config.toml
d_model = 320
normalize_top_k = false
lr_router = 0.000489
vocab_size = 10314
beta1 = 0.9
Below are experts of layer 7 (counted from 0) of a mixture-of-experts language model. Rows are named router (the router's row for the expert), up (a neuron's input weights, with its number) and show model dimensions 240-319. Each number is 500 + 50 x the weight over its row's rms, rounded and kept within 0 to 999. Numbers have three digits each.
After each expert's rows: "mostly gets" lists some tokens that are sent to it at least half of the time. This comes from a sample of Wikipedia text that the model never trained on.

# expert 2
router:499480552444493473420530517481557519479447395469422521530491413483386528449529502398436493536543604531573624582407472488436534502480501461468517519565439482487506574553512508418494490467610530423522449423568483473526498517456447519610492483
up0:521488482517490512558534482443471559590520465493434502531469525400512426512485488419583525541474527486488572541504551510496472407511532563542496429527445508432458449537538533523377498424505468427507421390602451508511522452437457523468563472
up1:555470493517531472510520446504531525398492454525500450508514437472605532466528489511429567520470524504545542451522474470500543520589477568465501499527480488466504529594569439514525511564528478501468578581455533490379531536498548531409427386
up2:549422583503488504544529555524526582495454468533468492450611513505447504509538496478435532580505423519481580514464451502456461502569561520481452502512435518568581474463595480605559504467461525490489501391449470588482516580561546526493628459
up3:564482589424490429527448470529519390453497532467464472611516532481416498460549494460504522452497512503533600559482574474481563521535513556549537427622510527415479468520429471496509506575576448501501492480484483558456525546391539479556487562
up4:513459537583443472447461463523497540603482447452469436486503480512566476513495502480543491555530476473446485442546463546516456520464482503490538483487545489452554544573517402487435492547508493532563527471564535547457457500574529506530657484
up5:496369571455495423547397422503403506537568468504451572508477509431417467542573448462419622457420578531496581479527524494522423563459553540517523430538521477498525475456355405558513441442519401487542514524506545477526543474457472442517507422
up6:463507509396410397468487521470523452421583594517520546590480500451511531620533519516476542511477556575440538492490525607524517607444448614483584501576562507387552487486605494412410420447555405496545531467516585456534452487436474526476547475
up7:483504425560454536481556604539600527524483481531487472447498467528524515566486514522523463551467470485585437488566560463556431392504500421482577518514498517512518487503500465515472527569469485522549493546602533412527542531438374491456490452
up8:477469594481487480514637481525501521460510459473514471488515470529516501548450639520508467556543515535496565469501506512485458540469463423512501517460462503519502481575541487541521434461477513512559547498546457560388493606486429383477621493
up9:494490556383464484519534438541494618531506480404540530533558471461494446488562524426420587482436542524427556421508400507489535467487507503568480540557494507486501599517555483536500446468604435492510524537539496524532501505537454485550518470
up10:556378513475482402528482582528506536404409458505559535428531511443567520556461502441507512528467473443532488429526502471503584473475503517533438517635438540411506479554421485495474526486506516486479470577512552504494547449485514452548513419
up11:511404594504552467386492478497605551479489459569469440547502476545496552444471437474576487535522510485525517551488466463533509432472472553406495484469357561464525469444552484542444563557441579453600477519510454528543544575584483567478523471
mostly gets: " who", " also", " they", " made", " it", " would"

# expert 5
router:444453572483436502534453556441471599446540376498584572491526551520477565551522488525395576557504486534469516526508523466481593462547555565555486514515491540462573470527464463502556556400472521542475514495532495447476496554467425512466591384
up0:549530523429554483468479531444377488463478404490497553433437503632527547562632408523491574488387447536506524488490493524422538440470453537521494570540528503522489539455507515613450495508495458506503456539451385557447468469444515428591465520
up1:575430487495500495539577477491524496475469525446475493477482492405423556458650539507503573511539520543535500535493514504477651458490492472554442438492520635453499566469512508450583511450518541522473428528541437489503391514524574433444596462
up2:588570563565476490531468538580547594487560457545471434523530524620467540612513517577509437439533455580506527569484471486556533526495427532475444497427484530485505463583475476504438402522507401452446415480551500448481511582446459457515478512
up3:491468531495604423548493461538549521499499473489504563610500514493522462557559617445474540429446569483555543506540534490498504515497486528484503516575443488484501481476547401562541461452451520478578452521571563424602562494435452438543485504
up4:476438446576488583506454528517472564513491437525472537504484406469436546558446510431552563489494557506464484588530505435486363513540463525495472460546486489416546582499481479605465482523549512530424547488457576521511453429473490448519510435
up5:466508559508491503441465562535462378528504408528497527575494471553603488485528503449528448573438487431457523503530503535460427496452519462516560435455558532454613497461503434452451491492478588547503427480508455471477466482453471433552630492
up6:474464554593431531449515493576495394508474476370526563490543541541430609581632465466595433550435534470585483548437492445539547525473434506526439557571505463515434471577515457432532523454504451501439482440607450499511503495454485512519607529
up7:505511522576481424482497473541557537491485509522532479529390487516463541487434445446436480517519567494497502550494543410475544423496547473448511449633510422460545534522511432494476544463556493469542484402526522586543537473514491547477503496
up8:518467567527435445415482512502509482500464492509556438537430484511460594503490526453452601535531540523558578613504461452451541363514513493457502452614465489407544514527526439502444421442481484448503550472511514515508576499505376535518515483
up9:538425526432509467507573509437530547479477473383459482480561486500501580467598461534520526509484512497541498519508490551424544520531553502601575485443460532485528574509525397416573529501459511463463482365487438501531521559466499512567577593
up10:480467579451497438345501519487474525501449478470427533562489538529550646474464592448465546615492572568547538536500499537544526505483497456463488492542587570473606469471526459564469477428448485437486499472522438458548512520431506442528508460
up11:573491533502528440548446553500497480543505500479545518471436442474448542408532505415512572556532366572625527473492534419495451615438576557516495424568486484478544534478516479615489493452540554490485524483454535494429477563525546539432602565
mostly gets: "Ar", "An", "He", " Mc", " ±", "Ad"

# expert 0
router:556527499443528495518513510503484276571523533481473539466573556443521485496555574458561402468463534499576577495503637503564462485484522437465501456526458527426456526527470456533515523514456480481545514488516474417469429569427549523595479462
up0:441393534453571519513506516569492494384570452494569495513530525613575473507473566483484430638484463613454575387538473486482488507510545558451537469539587504527465580583470539509432449496500546536437570455543473446527521547572491447483515447
up1:543428528505540526431570397594537543490482461481519476481509539517524506497442485542506576447477459591480515468522411557501484481517513473479535488514534537531492576532427553502438521430528512484389479517498446528572558512604474533496494434
up2:508494589579520468398465425458560487418443490420452523435537430389425548515407420467568531502443509568514586492441540524516472514442482523497469483637492481435499437559520516546513484448545529515486562465499454454587518572447525507435435513
up3:554469530518518459430541530454554443499532432410527526471532446513423487589565516510500543442495538535563518525540501400478410515432552503520415435463507558500508508396506501486498475517551365429521470444592525521393509511467496480459571524
up4:496494450483488452531517483484511437503629539571516478499513523404593532581495448490568553480539459452533566568502571476533489526453514504493413465543554496535565488557476538511517500404496469446418520423508453499584469538494498420463430518
up5:577490510530489513481482578509573528486455526461509472542487479452516498506461451576514570462520469596535481491509484496553379440479536471499507446420475546576513464426463515425503559506555540530528466425501503537573496576562481499464508443
up6:585498477474493507587530462584489499550506540497518480500476569487493433580472512556541452526423511586468501538502492471566451514469543529471484430507453515487476549604409493520518534467473462469533480474583540475511510626435450461544585486
up7:514490542540507450469378508396379511526400536486462500423488484376472554500456461531478581556517494547490548479468536471504558513578587496507502480603505451488528422555529534487467563474486615564519576444450471475545552582426537503527506451
up8:563451429561461527504436564546601507529479554475473564515475559516553508532564448557512438485489496525488438489507498480522494503527537634559478451518408502474492546459525460489506490458480433580431588488520499606372549487432413502511441424
up9:540452610416520423456526499464480421499498492532475472507605483457542527526519541485604567433558445473592522521477589424493549430488483556459422431458479565454483489573553452534501514531552454425471424444528569581423514524468526537470446587
up10:560516536563434456512497511463495464449470568527639465555462514513487455460577595418520480558584527495445463554542512462525477529500495541489442482576448416427462546548627534643512566451443478454472451463486611486602540441526446432431507505
up11:589426565545467460479492489502592456482626493511558493501528474436564552551505468595388573516516482494492559498621485498508414447454467522458628400486467493449567485470592435440523581548505495507546608419568514547490518521431533551591447497
mostly gets: " the", "The", " of", " against", " The", " those"

# expert 3
router:544534535468480502489432473479481519491459552481482482456556506602565417561497608423557441663522587528517510505434487527536495524521531522424533492543519492437467523503607460537444555533504465438530467544524465507452450463428553467462534560
up0:527502540499494568474494401480480545468417445456603482492583591512513504549538515514420575530553527477562477590519502505511434559511505559491449467470527451554498524531532384514458533525372459608504529507461410528502455500484538417525486493
up1:570546482449422533436575473505464496457504514431530534439579523591540519461603568501570377576518541492442558496446517488582468505388507544503522466550561472520492529486546474464394509565516463516554577524454569424463384518456513431519587448
up2:569487485581508489422461449525462454456472520454477478536536492534480555492486596514535511498397470490571472569592474554442560416457406704576592445570512527507524627558482479521492480475554516444535587459493531506505515610548530451576504440
up3:517397470546529437515516526408411586586530592508513475545511487512482420536492522436543433591437540479522488596500448404542464550475555426554377417471471480421614426585660506532493489492500607479556554478582449443554557528464519484503588466
up4:482470469535513470503561509527526473458536407408535385527475522537511441575528551525497411457517568441433493417491458490512518484433405496486497556566423478499469430522606449448384484488513454512603508623491464547555478554489477439497461512
up5:536478543474440406558466471483545474319481535521568497510568547480504500552495549417496556562505556478416529560437495516517531452473383435544494505579432506485466570521563408443473478441446433502545491442420594491572501439430490477520533474
up6:496435494416435540484536445491448499548510509514513466418491576465484494489505507511543472474516546544408503532516437596522519523443474504533367472463469465443664477540454509448524564487524482537556528412517491517555515483507491535567601598
up7:474589551499388462562445549472515567438452499393548513458497530603496489480415492477556449496502559415465501602515526453433424583533482473459513532527439426456527521507583457469392541525490441546531461462467458536492552534403428466511535465
up8:504459577492555423517497409567562500549534397535538461426479519562533498583454562514443541522503445463521513456487537491434598424563477558511531510505490577469592487549501466476503566451483522566498484363485446528534570541595514450487643436
up9:557468523497437555529462429491537544521527530508485473563522447574566535489457550485576442557489434547493470455512544431546503500452443539499470488581498514493494512471522341522466534425502543636542495453431480497473558593474470544550543407
up10:439517564485520359459570369556514504571428509455531513528437499503558442496472550450611551538485421475625529479537421476537624467489448560486523482516400520481496582574479385496496482522483502489436569457605596508558528518456426579555553485
up11:529510536487444497495445578571540494493506457499507432533445526440452498457478522466451545527538354474480483560559359395494483552538533517522549484519478537454558492467506506529559454483528474401546439501512522556521472521478502532615500441
mostly gets: " s", " ex", " cl", " ch", " during", " fl"

# expert 4
router:487469503571528435427525446592563539565562542490416450493441453459546523539501446543579532501443400551478473428584430503461454459496547506455580443470501568584504500501512467431461491549603485508486510501510522592561532563522340507465558471
up0:587501466440578453412440436498495498425481545576473561617548518447489471541475427473411493516449472505483520472544518510463496486468509532475496382514464527508535597475441540430598548484620418468527461374420535425559548513547472537510490421
up1:542506544497450369545514445560500576483407470490497552498479501527503535423432478487449517431357443481548601531463556521539471565519604445465637507541493579501423491534474476517481412523609498405522403574613460430568415534488533497500577498
up2:634440490432501540427457477509506515547511511517448520467537421526463571544513473546468456569388573527499482491465485505500460479499538464583589444519490506603617424528464497424487588471548460467472555475497526550530503577473492539422565536
up3:541380582459515484490499465425454554466539495446479474518479512490455502559561545483464538512490556540425524407502434547547492550489564564545589438465470426515555568495499443568417404428545487520464556554574513588481450520489512520529502395
up4:598486533527517538457440478520488512431473533482525418541583478428497460407573473514435534524546502489455527541470572485469514457526561496507447526456518509493480453556470487474485543554488499532575496422523501473495512482491501524477429487
up5:626492537528504425380556381518511559488445504513479600421449476423473505570576502531511473514444480444500492471515457428600458447593482509479531429502539452588584524588474475481534533534495402478483501453512532501467461534510513477515451455
up6:548457544557409490466475515471567533498458435497560472517462404526459491495480494537580513486506427513591549544497491528506419486475436547503450478553522512367503512458508484437454404418464490550561484501546551449424429579505423467446540438
up7:481524444491525488530456495529496495505473399417556490590461537547411490499634456505490432565534536485476471506555534520499491414469512479490420452472464514522538524464476459597463501574515457455470504460525453513487478566403527463478538473
up8:474469549511489445437565507437578564508493415507392439497499484548464607627531479480470493519486454464526510501488438490476509378418545571553483483472581584518548525511536406463437440447344533499516566543543438467507518503540504506517593404
up9:502453444578491466452572532491473552554451518517545478539485503480456428453476523499523490509447470488563517488519427457486434414548606539407484477472511517489432487570549506474522468522544397470546468514531519455597493621508520447500490492
up10:493506639469575484476557557503569511479446553538477499574424577460463520520602423414408524463490504495563525477419488484450537405548522495404476479462457458497494458486585480476472397559443499466413414463550490436525496447559544524579404474
up11:560454506510532441506545461551602524455452516492541527530543464421517455481408501521523496450552552524484512595579559562522454524538559609539445513572459542380591579498526511452419403459583492548492500502469561471468522569515448497479540431
mostly gets: " House", " church", " Institute", "SA", " Arts", " England"

# expert 1
router:419478546556478518422561490515490458523474465456594599600471442413468490569444447541587553438499406555561538549429447453484504504457538531516478480543505482490498522481489455473453505550549462524435521441522535504584615523489577465498430486
up0:533382488519478420411534521455482520556451567460522458463454464485559492515488538512581521503391458503533556445443438536526443533463507422539520498444561556529472528555540511632498494546448424537510460516479455529605528477504497560405507460
up1:509474461432453448474459529594543529435591482452380522503436486499452500566500547431490497519469503440534482484531576506472447540479427608485501387486477488501544522536478393521445411523485472482487513552517513497394523519457456467604523377
up2:504502483462479505526462515486500508564536535447465483609424543525524400506534562407483458492472446577429576618464486470522602537467465561476492468554437499487485420621530516466503536485557468462481486514586437516466471444517507506476527514
up3:524464471524367471375409510480469549420508461446552483501561477452528420650524479451498563470475602477575570479500540556528539495437562551449448515580541550504536516535451457509461543464524493513514514513485496476525495466468443546438523513
up4:512477482492450450501479517497548489468451583511441506489567584512601521450477477428432510515472391508486438512552605504508399496541478498550486444425513577443463465519505405500518564544542550516461528507532401495510490546459464445519456471
up5:455510558476521479437502468468461469453431487463519538433509431496499501384487494491492547508470526505448396428522502441474469473603573385527535506503487550492512461468412587515451558468510523561602519530566463461468487501482526450510538517
up6:462487612474436453462520496508529491426483464509527445616464544485463514438550524527526435528570509557493541597519590596484559500544583531392386532524495530408546490556471432495465528482450486426515498496591563495593485478517557519496453381
up7:518447528447490511518487563520511479531497486510519466480492516460463481484467564582491450452394435505551441466499560467458435510472471515499502524474487480502575570562436599487544530536497542486495388405428463549562532538514475532473472539
up8:574477505360484415464448566515476527519571557520441487560468570477441478491448487546513567452401409513424626537505462509575428438451454538485420462530475557462514496546481466465503492531544473501540460468523481413548453501519523488434480500
up9:494551589528404528509497445578474456433629413462498541466509471559579458572542492468409441457448521493471541521549586510482512508456540523521531475469592528461621557556531550516455483434547558493559527426450564439454470497519504487499546545
up10:496559512435538576521508549527569590421502465457470514480475589419538501535541500442449536521478539591514553589527619487484514477409543532564406503441347585474446503514590475567547437493490519508428424463485559469446476574500530538505577513
up11:457492430477497512527493464497431492398434528412500601563536511636474610504594663538422502470458516505454463477525498484466491458490463521483456477516446507471494593496591499522421493500483489520478596565481446440395519565450520518441581509
mostly gets: " ==", " ===", "\",", "\".", ".\"", "),"